From a checkpoint of a small mixture-of-experts model trained on Wikipedia.
Size: 9 layers, width 192, vocabulary 4096, 23.6M parameters.
Experts: 64 experts in each of 9 layers, a softmax router, a shared expert of 64 neurons.
Training: a variant of Muon for the experts, 920M tokens.
Below are experts of layer 6 (counted from 0) of a mixture-of-experts language model. Rows are named router (the router's row for the expert), down (a neuron's output weights, with its number) and show model dimensions 0-191. Each number is 500 + 40 x the weight over its row's rms, rounded and kept within 0 to 999. Numbers have three digits each.
Before each expert's rows: a language model's description of what the expert responds to. This comes from a sample of Wikipedia text that the model never trained on.

# expert 19
Description: Given names, surnames and title words in names of people, songs and shows, such as Smith, Day, James, Love Is Blind.
router:527514508488422471484491514512542484522463495485486516451415513451502541483508479460548467513494560585522479475535465503497405440454521456492460469460541466469469506421444556600537517529516542472455512523465452481533523562492562457522504537530617513440534507502525477447481490509482558509480472553496466508474468504463493566532517516541496502439513450442510458421513520395472532484475521504487497583475504466498511441521507631576456488554486543509524542469546526448476537501464439547512506519484521475529489449534542498434538521520534485524442507503553477563477535508584607499
down0:518501469446460606559616505418536549474485582551486494507497484527438520516492512561467511449469445488512538526477502454444482418513468547484481489523506524472492493561456513580516496500470518471517555476481484488519539451604504502536526416483529464398491529461486548534422552499540487454493494501523464430539485521514498439507415513452509461530523453468531526516461487479569466555454470463508449446555559549568558497451480458493484483506553498461557514479507475551482507477479548537438524493496524532387549509425480460522488460470486520490438557526470447505479499534488512548
down1:550482509475500453456555528542432474522477492563473520514453433550560492486456494624484545504538577529493470552492461485487508452525510539592523513447523518513484533482510549484520441476529515488461434586498477492458520531483504424576401451516545502525439452534520549485587456471425522463505532496512448488459386469496475544466392503520471509513463479452529539442491483497509539491489449505501512522504585470552617507562463497529489520549401486440484513464560492488539531480537523433533502472486511442491507526481489490481512504501538539514455525522493527532519497472486555554
down2:521426566452547545446463550470473467544537512630446442527443566493551530527456490480540534520481486472528493487573529562509524517488491489406497525508443461506491538542413506530503385492458521472488490518520528495483548529480539518528492508574511547504558491460497545453503525591495511569540526418488522547518457585471490555469520524490539532550564483552467478475527442482469452499518487440478502534492480495526461515533472497497453522498514527459465484539449497558496508510407547507456459509513600518413511533585559525486512480517446506522557546483507502450520564549516529469
down3:455484502557515492504524487510562536496496487500447473457459475507493470428453464567480478475507526466440410506523481439493501454507524520459441539405539532462472526542502410494464450515443431527502439517533447454547543541513539460579577538483431449510471554506550505508512465472480512475459469482547466480424534465452518517478461489429524525465596524487477526571432505460568508516429557483491496514483484460544563457480563478467560504488548533567517420455526508478472526515457525465507509549514506527505469533478569468577539403461481494503474537546561479489453532492424506461

# expert 24
Description: Dashes, slashes, pipes and periods between numbers in tables and codes (2002/2893, 4 | 9), plus mid-word w in whirlwind, Kirkwall, www.
router:529557540492533442586487447499419525510523441467515466512447503442571455543493515555500522486444511471542545544447481529453481530511559566532500520503514533509527462498422588485485503420543486468566443521494522528430455468441513464470515503539445502496494502499521512477490542529397477553460505578540485536488525502507580474458510474565474501600511453526497473545450457478516510541517475520520489517513432559565462482593451452480471524517528552550449490470475433523527444468517533505515397490588462503497512512474449534516530508501504554540425557604480502524485494488487493495
down0:501461481496417452529490549470521504523456508479457487456527536549554462494481482598536503464493508497472496529512457476515502493518545517491434536550557479431471560503443558552483539441506476505538476494484465551503538503486501452480539517513531449474524428519465522513481579491392543485496452534434496507472606488468468503533520392523487514468596487471456479480514528469490534489481566445530539466515422539531465541476427451556562448520502481511492450485505452481479493435550505540493542558507458557466464449538541534552437484543505490587516412457460528499534500523411461431
down1:509513488429547522490437418487561562458482472550531473481513529397546500473506440515449517451514518568464545478512498548547515536508506500493464579513463545391496439524510471536520536497434571489471492496505545449504455540491508526448495460507516629442493498516475455509460495543481566522556529465502517488520440564486483456473542597526531482540447529495555489485488531511520543486543446453455516503502473497503534532502515532536474421417529465509537475567434543454503496466498493481514495448527451537435423548519425470545499505442507531531465511452514536436471576478581499532
down2:473489483455495521502471487538501500481517452531444503457463533523591482409485499471501507467451505513446424504513407446500518507512532538543412500451444509503519444482533468521462533531475492559476440516453579514495566505558509494552538548446469495488490440511503524447546474540536517551432495514458527458514528497546527495507505455531512460543452529502428472516468563485450490467486511468505447539562507508479502567445544553533496456347555531454430429406495479485543462480536472499485490485486525523451493437484528549578493436427497531539493524528468562490477604530516520494
down3:502447432549425562426500513492588466468538474518439525528534434555470416551466473543504470537520504520469520483432524476568532477500525394382505544530528519470504561427461531536441462447497474504518501522533463515422529491494469515556526495474519520437412442518559475487517465556498505487495472531525522414510470496475526495499513583509567492496496512489549538549455491470554573481473536436454487556480518517508507442524498501545563521467496473492460488570496520477465502541544471455539479498435481482516438490489527502500398607514498426446500496530502517512532503489513473444

# expert 58
Description: The article a/an and capital A at the start of items or in tables, such as in a, of a, A-way, A-ction.
router:494477450397506481445494527470460504484535457463527479488465549469544543516501526460543524475500543511500470540443498474487500509566523457541465473479473447537422421451455483436520476528520437458487431452492561533519536485500484510497440540488553450479523475471520541466473519474516550562549541534454394516506511539449430529480522478487544565449474485518522527480425548451403456486497444504432453499548523543515450473588549487458462539498583445518514523486456453517516620535536547524538508465546575480513541508460514493541442477468561535410475493512498455510518466476461518518
down0:513457477461515491510503467465519484530506506464573528443451513449465504482546541530550451600451519515470545499496542461521497535497524470493444504491528515539528557459502511426417517553526519477483517529513467477466487438575512580523436530516544467493497529465529494475501523501601556515519518442515394481486504493528462438430466475509449481449501449495421490549554470586464554496426493588494431491437492458492426478481486536517561446523519499613560542482547545478502598494485480496591535521603490541465550504480497504526493510496497514549520464458478528523487540470529519522
down1:452466503439552460535530514518471477493514487487491491452508557502476501524588554536533453462493535448454516519457442438445600546552543455529520482496511503440508560398465547415533455444578524557511409501497530506558466489512480477512488511521484500524428498519521565537485431547507533560484555529508445509486521463517422450482535476543466516457504491479522542436448472522502476520421477529470530552545556548545582524534502463527493545489491533469433508451466475470454521420513590540486447486514452491441432497482518530486469480520459462575521532477450518439566506461513497501
down2:423495495469484552475536476505547499504504447560490493452565483457453467512492523430513446505404434539506489494535525560433482546509452485467498467512508481505481545469529467518515443509517461531543570471525507533529495499633448455493491555514473563411501496437508479525446510522495543473495480560504489504469465486481440490472597429515484523498468509501548548486468498487481424486380523458405452408508456466433430571510494537532490490524527538494531465417519422489443479478490467490524442511523487510500463504501516440521470448483438556493579486501457521502438438463490503492
down3:472529540488545517472503504464547460537518459518475462473457557533447466449573577459467526471468554565479535513486462496455496437465547448499473489488463534484455505517484530442512513406417538447523477449531472565582511508429508425495533627534528492467522529564461518456505468497420452484491495478493496481494516489477494482427515515600461496482478481489504512435567573434579538450512466524469488443577510472539467471472502442544572532441494495492508546521513530468559501494483532412548421467502459487504558470527510464473598524545550484495486520525493531494463487477531483536

# expert 33
Description: Capital letters starting words or codes at line starts or after table pipes and list dashes, such as | FRA, - FIFA, C|areer.
router:471459609496490503507522460507544469461458464526466481452545471558437539516502522492476524444583471517429448511552504472499492503513526543414568538510477498488449503501531459455554604468518506426536477504554475580553524487540530482552485559502499527499579448486417538570532518458548557490483482441495504474527462504492465534532528493545528548510417535586552506468503424473493520510496561526488524549509546564548504550482466520482482465466432490496419567501562515462475551539452515494555534575493495496433529457531508480519510489453487527570508436422527488481480509484494559558
down0:484462449542414496517521500462522543521565487466521459478496517476439475577537461524484500561449498526540505482569510572466529484476476445470458465465446512449477478451510491513471468525449529469518507547466475475429414491477499475419520503511519497513532521483508510490500512507495457594539536469501540524539495533564447518482456459536483460581459589505529437443498449508520459555623590525475517515540478529532566472509516484497473524483513516426408450514554533514607474562575515524466426472518512472470463547547502405524526532449489501502521559506471514467575491459542504486
down1:579423471514404440527494433497488496554514548551521519442431546543486505470501484566468494471487487489516505512439534498507541504568523547526446598519488518466456516528488527438439508451467465468467458573473492521476425535515520526507507526542493452412513472514526520550578442489476495542573547544486513467502517470497510512486442464519481432634546434490490529460499491481401524512431515480522476487456513455504504477537479527547558485524538457507544538562487481505468513454499503486430522536502440504511493565548477496488520531522478489613584532471522472577512521441547508456
down2:477474495486489512538537556451563478551566577450443494439504541469533466353474540465536483584471539559502495496519522431490472440506500576512521502499500488471461553489486542541473492423470513516487482540485481517534491495562471483445513492469509437456482522452521528536525443515462495558499573449530529500485563479440470495509568433517480506494492476514568506356477557467492506457473529481459444532501550500522549539486561532528412467474503471551493366526525454472480529535505495505502516508453492487489464436489474506469573437490565481518472456479535543497527509450460533465
down3:564528519536498445516460413499532479488539565542539511519504555491533541497533508498475472513603423459546460468519561532430489526470436458486480510541581458469492521460488531503506499462509489479490602488484475506434474509504464492446453462495441468511534467524537494529523495512523505482610545479515573501487567459480457540474538560478517471487520512469526442536522542493498493500456521461478451461520508499455422464483475452448538523478471505554519456488557507571462501466496478429489493433519519536597513494523519444435503439489412530564551588586439461487517529422499509586

# expert 40
Description: Capital letters and pieces inside acronyms, call signs and organization names, such as KGB-X, WPI-X, LGBT-Q, W-TA, Records.
router:564498470449471528500482539565490467523405486481474485405519541415489572509487500491452502453461553477489481439455437448416433541427449499541526434481493520448466445524482516463491502474552487502510446508554530504538508567565517447521506461434535525523512458526544460504514454541493433482546472560465549494506424558484502472427404491524491512484543482489497469444513455499604569493527454456450500459476512492539579512526548525478453492505443493512489528490474476525519489446499461448513533555521476578503441491443521477517521540500519481514461461533528521470464456563440598524
down0:551519466555464536469464493568508443473515467487466518455488547545446431516530440471536431439557472440490484525483532466455482510454468508481516478521460565453455539550479539517509484424566511535479515468572500484549462479564560550445601526490557537481544464525493507536540562528473474525471507554503470500580481468526526533473487573506463501534478449483630518420499457544484482474536563513469488472496538531438474500512521516502520452476550374547480475500495484501506508471473478561531496550554551527465531507477532511427459486488480462498496535457553489435520591485426439492
down1:523500504471494538518497486518570487520616451567419459485465483490522620475535497554516524455455536513509610535494463526514486457470512536539514507557546544495538450491542533489446574484471492520457477449531554492526486525456469462519514549527426500540384435477455496498477482481483460544561474481536538476496540507495471543475493383495543502484483530531530450466471483493492503448434496543420462498513537435458479472428509474489433409530472571516513517514492537466573477518469488512492522508492466554525471533517440523417522478574463478500424532516472541488423513532522539500
down2:529492486493532543470452457465464413475513527574481512530448569494466469511532491521520503594496490490586458530510504545411514520483500497502468494485496534457543560498480487510517496510470501494542453512478526573567471476456560505463516536489497420448495542424573540455537526511541541433510531454591514552507466454535486514499490513448533544521558553511509460444473525518490467579461523591540474491550411502518443491460394468489478547500492462523510601553515518500453460492505526446550449459512429460462491531548583457548455435513531459519524488512535475573557514515539481492
down3:472496440511579518492497495495518506477468553507465492473490505477478504555544508478521453484559526462514507450504499480470467527488467517571505537492514461519419546571548485391412452468519503469519563517509438435556479522530569501483487462497514532617588462516497481485468470532530476490508471498451541566531472554523542447498502517478455507569548483504470474530510547570456523444474426465438410523485525589431604421496435435525515506510456476494565501526498462500530442508442505458497550536542506483422498512500550466491501513484427520483532508551493476585527553468478549495

# expert 53
Description: Whole numbers and number words counting things in prose or table cells, like six, several, scored 23 points, 14 seats, 9–15 records.
router:485505423485463556553498551488515490571440544506512461507526598475502518470459530480488478507558484474537498451495482502533567434546438469469552474523487449500429529528494529525463578495527411560449471508576461547505509532513526475506551511481445497515477530499464444463494466484532568480489522540468540470510482482469572511449507497489466472564589506523516528496430449479486501520563441506523453502485493491472545536417553505405481609521494479538556554531478469534530540413512525438561549526469509597541560440490465500501499447534574482500476432468482489498505476536475486582
down0:490489424469491443525493490537498464547492468517535454487515478410531465454546519525476465523455576542550449518497541522514516536495440445411560506496452423515497514437496537505551422519426555558430526489464541522525514460493443558555501471531514424531502444519531498515541534449418535500526467491429531476450477485490477449486471523488530475519548461541536486483464546533481449419466556446476466596489474477503519456452450454528492420462510519497502505553526544526560483511465486499521538547521458512544446458506514476508457498465547535427518485498483428498514481350496499555
down1:521588451593571478523455541480499441430465481532469594532536493540512409468528542486437462475457575497556584516494537554552406441482529537489494492448517477450567523480576467481510504509504497501571515424497472521445496546518531523518506477522478515405507554493449528478552486522495475468482513470498503445514576428538502511508478516483454513539536452508476487513520473478510477569507526520521542499543523517472491498446529570525567515483482498468521515507522503449367513535548538533510497461449439481508460522474549461475456506451478501479507425576541509465513589528548453469
down2:435518522510444521520539483569558498434455450506521496479495522530396587468482537527472459435471482503458585535431542544499500599434498556473521417433508576531554510521508487525473508554462479500498589545466473484543448463576456479568476502473466512489511530480544521465506501496458481506491504473528511548529494493493386454543457444483483482495526501542444494543471545494489474600434422495491530486438556497541426480478460547508496488492491476444471475466543514514499538474511527470478465499533526506434442569464538443528500544517407543527537454489540464546505500515470513448
down3:532494496455512517579479488524473480470517548454489448571468519461501522496517540501500502568537472447432473515547502455532512498531525528550481503496481514494534489409500462481415554515489490518574514482478474579534511442480439501461522510535513519558527533425513493554533522402530526476510555468500442489485548414421491499507551442528481561529475442417510513488446519471515487522460537549573435494482467451525491450525592426437493454490573470553535477422515495468563486504561568555504478418536554450447547498491472533486494547528513468498495537469465524495510452441574445546

# expert 41
Description: Infinitive to, the article a, and forms of be or would after a subject or relative pronoun, as in in order to, it was, signed a.
router:489516498473518511503537532462440533529532475547534503515474497436485429526540513582537526565529551499568490482507594504539475551413537413484531488451508430510429524461389436438474512526499483479455466454557502509529493513479463507533535508546564513462506512474542617486533465444538498530455555531462488485529479574440508452493450471485469497547451440490496540510484528496519487573528484532467461490490558480575399515511531469541512505469526471551480479513544504530471553490445525520520414465474495512457529540445518430535445443555515507482443514563515463517487491415519460448
down0:470557518473430504501464478504572515458506521581475479517510426473420440434537504539512431542475530441482549519529459497584502484486522480496501492597560552479472549448499466466455524553512499491540483420506567498501453470512491490479486487435538532522595524489489492519552442498438467525463482471520458529402462535491521535539433572553462518461457540509543539541570437537561467524446532554453484510562478485532507489528497490485429503483458522455525463514454490478470545508503495466589506548552523469518458509541541508541489439428477546428496539457562490452494556476476535571
down1:531500544451482481525464545484506539559442518512555528495543523498521467502409485499487502464522471471540455548468508472564545540454481507430511559564566507530467578549566457462541503521477439556515506468494484428488473441507467475468442511490456498463521529495542438430505516467503533538546509588540502509485477451515502485502528585511561479468503521442565491496481478516509450445457517511415549509482528484411470478429516527535494561501427511568522456484460478514423547487479489516470409444492591485480453525533390526492511544492530510580430478552502502549426467537463490494
down2:474538465484487536548554492522507495535463485468542507525504593506485493494459487527462448573493492513519429474501499467487542463537495493550474488443521471511521417431550532511530471424454495472528484549469496582508524430567529534517493474471497519505451462524474435516530512453537568445569409513453481487545535485524498470520483516542528572421524576549476527543477563478475508464550506457533493569545549529405459472484486449481510480473495547411514511514525475475545458489460471569551584416450587508536485510535515537497555524445506512489546546496546509380539451466475486492
down3:471548496467491461527471547521455491448494544522507554456525512500560509542505449511438518476454471459472569481503513534538547544549494508465480487569510572561604482518422547496530457493492492576505465586531546499569537548524511593468443468478493491563538470463421495454497534474454496517475422508503503522483552534496476509508493426460551522524528441554502510486408509519511495553532536426496464565428488489510472506486459527524427462486526513531467519582520591477532444474574533584507518456488458462449513469542470491499493452549544527455494442513532547517424559469497448505

# expert 62
Description: Periods after numbers or sentences, and words like not, never, then, now, previously, also, plus endings -ly and -ice.
router:490561451550499504569489485486533519520445550532507450518532528503490503483552506557475555465459487483495467495497570521549533586460445588501511427460491458445533420526476457568535505525508551485456503487479487425543474478484467468472455511536448445544451479458506477515392496489552452481502537559506458468561444483517503450510499444436507502556491427469532501427458544580501548486460448526503506468540522491493551455495530522436501475449423438463521527505541477459529479577483565506482584458569423468585506515529470466491496489575575489439468496538461488486506512520494464470
down0:479469463583499507524498567559480537487547509514512535526570514552550500471516508496489482558499451505503501486541527419488481405509519428559454466469479440522475430468475539553517538507539505457496402433423437506532524491571504443558482514489434496519498525504565545539530446497496531427486477505453549512523518523457433499533498520447529485470574540497577477436508543402500526487505475428468574513534469473452494458587510520465509519512497523490476497540529479531474537528484498504500529586553516440545433539480462507474540569563495447543528571520506500431516417466506543467
down1:525569469512484490478503504443437497435511459534524525444507437421510463559474530538488490611517468502494470459486488481567559571524502485545533501540457509533551500562502468528590514501564493531500521494537509480532528564434470469508514480549525516483498475501473553467457488522592466500431555467549497533474542527460516463533469514538493454484450462566562542511571526490470452542514424480511489436472560445557499470494508472575518571527448499513588515565486452527490499539434473495510477475545570441450490488541473464496475508501489449434545417582478461481535543531567493436
down2:391501545536502529420511515491458516533518517513490471517382443437540553513461429530518475507538502484515556403495489464486505433443525476538502539488467551445498556482502555463480492527457551415583548450542539533552540486469551447449508460533508488512529499458439401533432473501438483509522517513535431538509416467528539528480474525520480453539512435494428528479477503476510541495514465534550513490501504536495525434479503502546485529493410511455495541501534491545479539583474501522475475542623501499511541514504493458535482469518492481487450546529437591537472492559475518506
down3:509526488510492436373540522437502403526545494470460517444405522498454517468488563566476491420493476549496555539411542553469569528466527528501520444529519478534466504581461545482545425484559535461515503524513474516459454474466489560511431444453517532472462570498483558459509447483541434476516526509576439504471461496507513488487554411472531485533491492473555491500529509525482465573565486496531494508518501467581488505461490498411447469442483478502485473528525466483521490494491525578575551462515483531498465544477544502498527507580509479466410467504424468518470477495487530484

# expert 28
Description: Capitalized first pieces of personal and place names, often in tables and lists, such as El(inor), Alex(ander), Franc(isco), Mont(real).
router:448470479594534448500495451525527477509551520524492539423430519480498518536535509463474446444513499538498482452499437505502481412556536512437430559530502498550550491445428494570554522495470561470450576503431462564465451449505562494502453492550463495537589561568516548467492462579536490535498522409470496535482565477467463572509471517523532519465457545493420503490579464508506452527508552541540543548600514515515450448508483503580539505477519497483487519490534487515495508560460515567521462517501504489510423480563565507509521499494501544507484489513500532530481519510582483562
down0:436467506556552481546473452548543543516542442454405495492451522499553580444498492505540507515530502491498533533470497425507461450572521489453500565498486603501477453426536457464537473431518497473584499514536520516433448480482486506492471532482550571440514497507416480481531555497440496495476527486473497464485579486554513476574465426536505568469488529566493469506424429451503481417539525492510466448503574536456543469452521499500508493538492488431476526498549499462496497506508500582534433554487554433535532533579563477523425483458544485519465536470494500507492527520548510496
down1:438509553537563460516475517506498548491511496526514536438511480467490436475493512576526447482436458522427400474482484476531486460457561534551544508504526532511503487467549549495486473516496569541470524508595489474466442590555484508438427547469478527488536564492547481556448564524481490502439504514504476423548487522481429429504608499461510472420462516431547471440504483494554471490488515523464471497466530483557559515583448433519460506485528492475476439542541494484403508519443513501481470528514504518514444539469602564487463517531488471523501422507493536521496482536487564494
down2:476467567492437443487502449526534439522518510491581458561477441533476506449570445481492501539544498464530493563526565582503507562431410478491473444517531484506547468499489452507456471480461527458490448490526500574469516469475527527520447506526507460473495480510539486537564457544467468525468527544512482505434461438456535519540543504552537539535515479549547463502501534602514512507517554424520509486499489551543420561532492461505491515539365507526491568516495507498578519489559471465505576425499443528505479506526546504517495533534494459463476454593519397502493514450493443463
down3:477461480530505498444483503463496523536486520505502481560498473555514483505400462494498526476536536530557553474520529413484469479463504455477388451498403494519522468517525535485498503504445460488509516516482531550527517477438448528415458530516419482516532573478516468454503522466544486490415467528512636552559483520526474514516477541515523478444539501538500540524561526407439443460521471440513470534522490590520501536473554478507450491468478576546416525552502482514513468499509449410579551487547522466462505493547507473504460565463565478476543486569504493557471442543475491504

# expert 0
Description: Capital letters inside acronyms and catalog codes (SDS, PDET, 2008 YS), plus plural nouns for groups and institutions: women, members, parliament, government.
router:470473531428513418473428455537509443518421525483487454450546522522463575529590527538494552532547514488495550509480492467568518464526533527476525438492506520513474507433567497496492521427464525478408492535491532448523529530489532575542492486459427557502531487472441458561545464502452464521512445541520537522553469534497409486533453467466559447522503469503474508464510495477521551437542434447529566497501524473492471570556533497493494519528444510570519467500518521524496396466508547486439542506490468472490414484509451474452478579525486521483423540446472550441480493477474587495
down0:462477518520535496521462519521387503466551458488585453498483493471492504504479455531421525464536501585473535447467534434517518471498553534472555415505553472445511446460501485506433557404465532471477453485485542523582516487469506487518542554480406495569448524514465551484504456560477495610461472480431540531491594459489518491493593497526448512441463488540504496517495498539517511504522467458480466475474541550473530437449471484452487472521557527458483475493504510509594507479454474555548533487514521468474523559515514472514475499529495515403441554463461552516503523589530467507
down1:541480507486579495474520474522568591522515476508526533563493566468482459488484511455458489533513447478542563506464440490491491443519461487543538578516468506543556434568559507499442536487450462507534537496482446521495489551532465537485440477489518485478516425481506515459529433509483495444444510477518548504482580606424486505486481469496510501503467579528563511525523517490496538499439414510493545499433478429475471445561512550503430530526459514504505507530541502446603450461537523486550501434466477444560544437454481497518560562519592491517434481531496455522432535552536528514
down2:500531528596550482530464514501558487520533480456499502574520536540503561478489491513493446509580568497497523563478484535408503444496389431530475532482421509476578467505490487520512476540425548488517508531492458538538490565503551459436516481497441482550477541485470529434435550448523524491492441505488521442499545505499527424457495576491492516446483454498470556532456511478497487461499517498622513499414415515452452490471459482431418515478482535534521489447583493479469417486499477479465421505485541526539489562482508546443511467468530517502467505479479526504489505504492581446
down3:471508479536542497463515484490460403441465502564523471414462498439452448475548527496434496488439539546445427470560506539496482568567526504474521523492572533530510490508441567490490535506538516502539492540493498521497539434449521467570495461491528436471492510493494502525567476489525517512517570557474535462556494498415495539488440561472532501498524450432467544469498486532474553481511496515533504411441609517536541457569397469432470526485541508535490451436523460534515526501524476551453460511486512507509530512504490485499520544530439595473501450524476520534491421614485507460

# expert 9
Description: Final digits of years and day numbers in dates, often in tables or after born or on, such as 18|40, 2|024, October 13.
router:533485496548506554559510530515587541560484481495489444512487492520443515414519502483427468445505554402501506472524432522467475503440428501498471537598519573471572507505490478477439516505538554466490514476555555545527554482590422438557482535458494452534505539485502504475457536474503472480506479485552487437478418458494507510549422506544492444528542479429530537444510491524513459535491464521505536515505536418413560474478540536462557500532534543493429461505489427563516510497471477561521565436489516568522488473479518526505446553505470465490442486487441481413502493535490494506
down0:443496481469483472513501488534508474490456418514495404464525456483470461448497445455568481455508424506508499513504449545486514552467522509556574476468495540555466475503490453464528506466391457512493497517563501584549478569499573551518592473522468529483486553533486377471482505494441464601476504563495522480522491441535467569488501472494496469469503504437462460554468482551488483514520479488539562504456534496507407511554553523496511551473483544538478523430511506437436502449473568470409521540571548504524439492551470483494447466486508570466492495490518480471503494472572503469
down1:476529474559576468506498533482464490432497445519504559475484462563498489514427519529503501465527490459509529471545507488432570497534527486551444466502491500505464480483554475551480428447494547533472475543446506460579539481468490476453596527542527495536464484439459551562483485524423520471537540483521532528470508504531527507546493539462446473459445419522528523534463487519416494468558515548466472515492546520575548541478472454451553555495487536458437436562523455561652424480469516512512569497460541480458572518486535537517510536498483482445475512512482460402542487501455489525
down2:556473535598476466560469532536488452512427508539552530498483561443435455517502530542543462500536531490517480577512442510456491510510476470477542472501470459521457628505521495486546512506478475469573593489536552473448468526476524414441513510529565457474464420492465506476409484537555551499527439550565453513516542468503522411525507551467439502434564507490577438471528543447508498478457563473422503581507492489458518480439542504505465539495528514503609484503526500471473452514509484515446510518490528486538485460501526468475453442425499514491506493494500489481493476469545444536
down3:479491528534517469491456532560562468534482519485461465473457427509557491510516436515483543510495495565410509538448510513531537542551473540394409545551531514490519488523439554577554480558560490523545487502476471499525513525610486503442565527521518475527496519517491497511483544519498499507472492483566474451508410587578523497510495571495503546558514486513516533510449465516547502548490514537507539483457462584513463597513436477416501507434540459436497520556468485484477558434511442495456532534482513512489501487447456451486530576583469525499568490488525530518473575494509555494

# expert 5
Description: Line breaks and paragraph breaks ending table rows, list items or paragraphs, often before a dash or pipe, as in infoboxes, cast lists, election tables.
router:426564430462520436462516476505621528466515477518437484461532504494545452457549477492463552487451489436429514541501486439428532490546405498499540486463499548557534531500542480466521501475446525502584530450496474505569546461554483467475563521487562509569465496460504482507463479476432484546459542443469478507444573496507469420447540462498493534441427478475543480484509510554488439534495535477412522517485488536523484527456550424500512499554490448503448528517546423554485515495522484516491527460479481539502556533524466597512477543562530505486519486519443540483529561528455551530
down0:430507562498494483402546482473525431507406464518579543436541491494476449486539433480476491545491533563475493478544490529543433476469541506491557551475537502441551483489447519471515569485444536478485501524548454493522461479504510532540509560541520485585440505493508524537523456512503538483483550532478479507519479470501481467458550466482464521463573471476483469511455435517510502508520542442430486480491549453589527508481589512408510395500559534485534502554499460447422478575476458508588487518418486477467527447512510444508478528465473520530525478489421509464559552487513502578
down1:462430492526447543585513580483480547537488509507407499491553488502561512501480495494526405480581502532542531529526483518440555535465475471489524463527437485505427475484512510492497527555481429557477506477486514476482575476465419551370503476581448536535528526611535536455467485476461499567489474467506478468425538480500485507528494487557537548477440542462508592494493503579466487469509501471473507535459496554532515465510428479562464524523494469486555499472527448437494536541514463486566451426487470431519477517553488536545510549484491549487465453460483553457513479522474491455
down2:446598513460427548504492410447495492534512515552518478549501572512498515505551500582474522535541458494500481466474504506461491509455433443566448430543500506530441452482480540508490518515486490514492480510485504542470486493492539492527530522485581466570437515545545471472496504440547507561508545511513559593470474509549452502460518548524483514535491479508503507537481523526584510486432514466557435468553430515550520466475460524464568504532478527476504545573574502536545549488469515428581499517537445477435560525546528540443523539595516488485507445466437512440496540522506442598
down3:531514446530459535493525493517517525566525510512456468464508476492525526525505469420484448551529509588480435504424552552464475519475530466458477453522577465506531521460460488506500538464511483502539495531421536471430474490524534471493491516510546434574489505444504581517455550517511492481541520489540475484538408483528469605499473513445588537519471481516530525516498522551561570471516508519528476502441531457464423444500454522450543561436549475516521484553586486461492462486479605439468520561515440542530473507527491535428500564511518585483526478488540496467499429550596507498

# expert 63
Description: Word-initial S and W pieces, lowercase and capital, such as w|rong, w|hether, S|NP, and W in position codes like FW.
router:522511520499456540559451455521492543510497456498450474472547480503542486566541492483503542527493607517473483401559490515568583516546504472528550567465529550504477568458476504454461516467506458526478435489545522543502561487500522486467552514447489477444456507469517543574563567480454441486464489555549509454483478463425524468444577474417530500504519504601498523490501473557489510480450502498483538472522504449537495570489420533507456528523585518564538468459504543495506525580509521512579462478554588532562500549476495519558491535408514474474447498523491557450503517519508527496
down0:475471498527513440486483545588483549506520435465523567510418533495539471470461522481487435507424439495535508550496498453442514539531544519470519486526531503539512551500504442562474527506528392509479541545436498496482518528571579498446505489496506537523515435442505481550457509550530515527463549592488504482526551511498486514472475432502471454485527513513364499526478596535492431500491486458521463521529446474469543433525506541444500451524505496493491506494538509432507478443465458566513603457509527480498476459486549494500442485552516496549444493475586533436542426501453434543
down1:517543516414479514540493534443451490485521529491485534506458441429506477495516467472426553471443514508455476483471479441604482460438429450527546445474554610501504523475524499514484567541529510514447435480519586503445484501416502537415522515557520494502505501501525480496444501502507508521513390465444482436455564471534530496514515482518516507519480553442514514459490570461532516466500551455526537503477530488503466470459541451495482476455547543509525487420520519484556541508464549548504502529458424502568436556527473503454461518486483509508500484500525586537521631540573517465
down2:559515463414401475500549462543499468476484474475571433541506496471482500544528491485467500534499532492499479513437468522507549522505538509519477572452523545549537559486561549492497511470565556455502439484527489498458539477516530561523451521551510446459528571445440492470534536455524465452536428509514512587508475567451520467455470453522446495501491568475452507493578552494491489561475518528471553521468521466505494474562402561470480548562420566548536502464492553552485483463515558485529583495544475483520532417548510445523552577512536507558527466525496533552512465442530474538
down3:491520503523509547525544483447590530424483539526450495446539553506536463496469488508499438476467515490460456466505501477529515512524523424556516634527524505458470487463522463520575493507447468467483480514484530516486497488545526519602511462510535549556556485489447491442526520452529554519531500590504516500526467554510487516513584545457508435501496452533558515552458512521527518534484535524405400517567473516427460427514425470550525538437424549458520514541515541456527481463539474409496508539524470505499498515491468487486466528551509480506570554548560539510520433556483429478

# expert 52
Description: Abstract noun suffixes and nouns ending a phrase, such as -ation, -ology, -ity, game, election, development, often before of or a period.
router:487472496441505471491613522533538473553436522494459546543482482496503499468508426511435465557548519497446462511494565441508483541529465490539509504554493484438531496486542470434490496486503554468514530464511528446511480496579427514468498471425514591537471477481511496496470501465524535448491447573526468466545468548462450480482456543515503418501465432424442504504517477499502515481559531485490527502506473396459539513528538539476575456525382476511489479469548534477499436541513429466437486550481443559477471551513422537477486541467524479563534519530432514471497444418496575470
down0:537457509559459514450536483438494476536584455502546536513441520416330514614442408518529500516470496514469488467506438476530545526444517421448457442440445497482497501519513544473473435514557484480490493451524496443503446520406521504499495528502493484434520507438505535545482466502497518439453503491525588538512484533522500424493485503519525536484565555474550498464513493510462559527491509583473493524530489481568499552470520473474452512413482540522510516430507506485557490511525501530580558507471482548477502517510526499510460481439545483520456498487422493575505521481527519544
down1:474580545500424477505434475509504487534429521446523485522512521458477545450464495466557533509512511505499540391442449541487514459587525521491479494448515466492535589455430481539553540485528449496528516524481547474504516459402489521514480489521514571518492479502522591552508479537570512503581548458540409546492445462466478466481520584552548489445416466498540492485513542542434393444486527546538485533519446539543535500429484506492510574515444498560502474487496484489500492483526532426543488407523498509489491460491547451438457462463537555510516482530479511479528532489489544493
down2:547533520513478463394433437448486498443427463564520523462548534494574509477542595562499447535530617529479545449521521495560532471498479465513404492453493484451526496516479541470506505441535498482451501494517504569533536512531541570435566473512507500515527500447529478519510490512480591487488491525481547528497438440542454564504518593448488512475498506537532515498481494447463533455482496517466571563456553588507506520483505447559520456541541556412511522492488491519476494519502466533496528575556498446454488541482478564544500497541518560450507448502463534483470529503532544429
down3:521508495458489528524469590493493518501561431522473521438508545507428489476524506443498480529523521511442450545450526561431466515538442503544465569522465496513495419516490522560520500403469516471492526480534547462573460473511557458444500515500454560490564553441522454484556406567553528568484472541514535485547525474473486453493453489579501434507506513563510555465500522468462514565572465480503516455503438541567466485491489563452520543492517516502585525585518448496534466529539493514467462516541544526468569493485451447487542501461437434471501537466450486521529578552518462492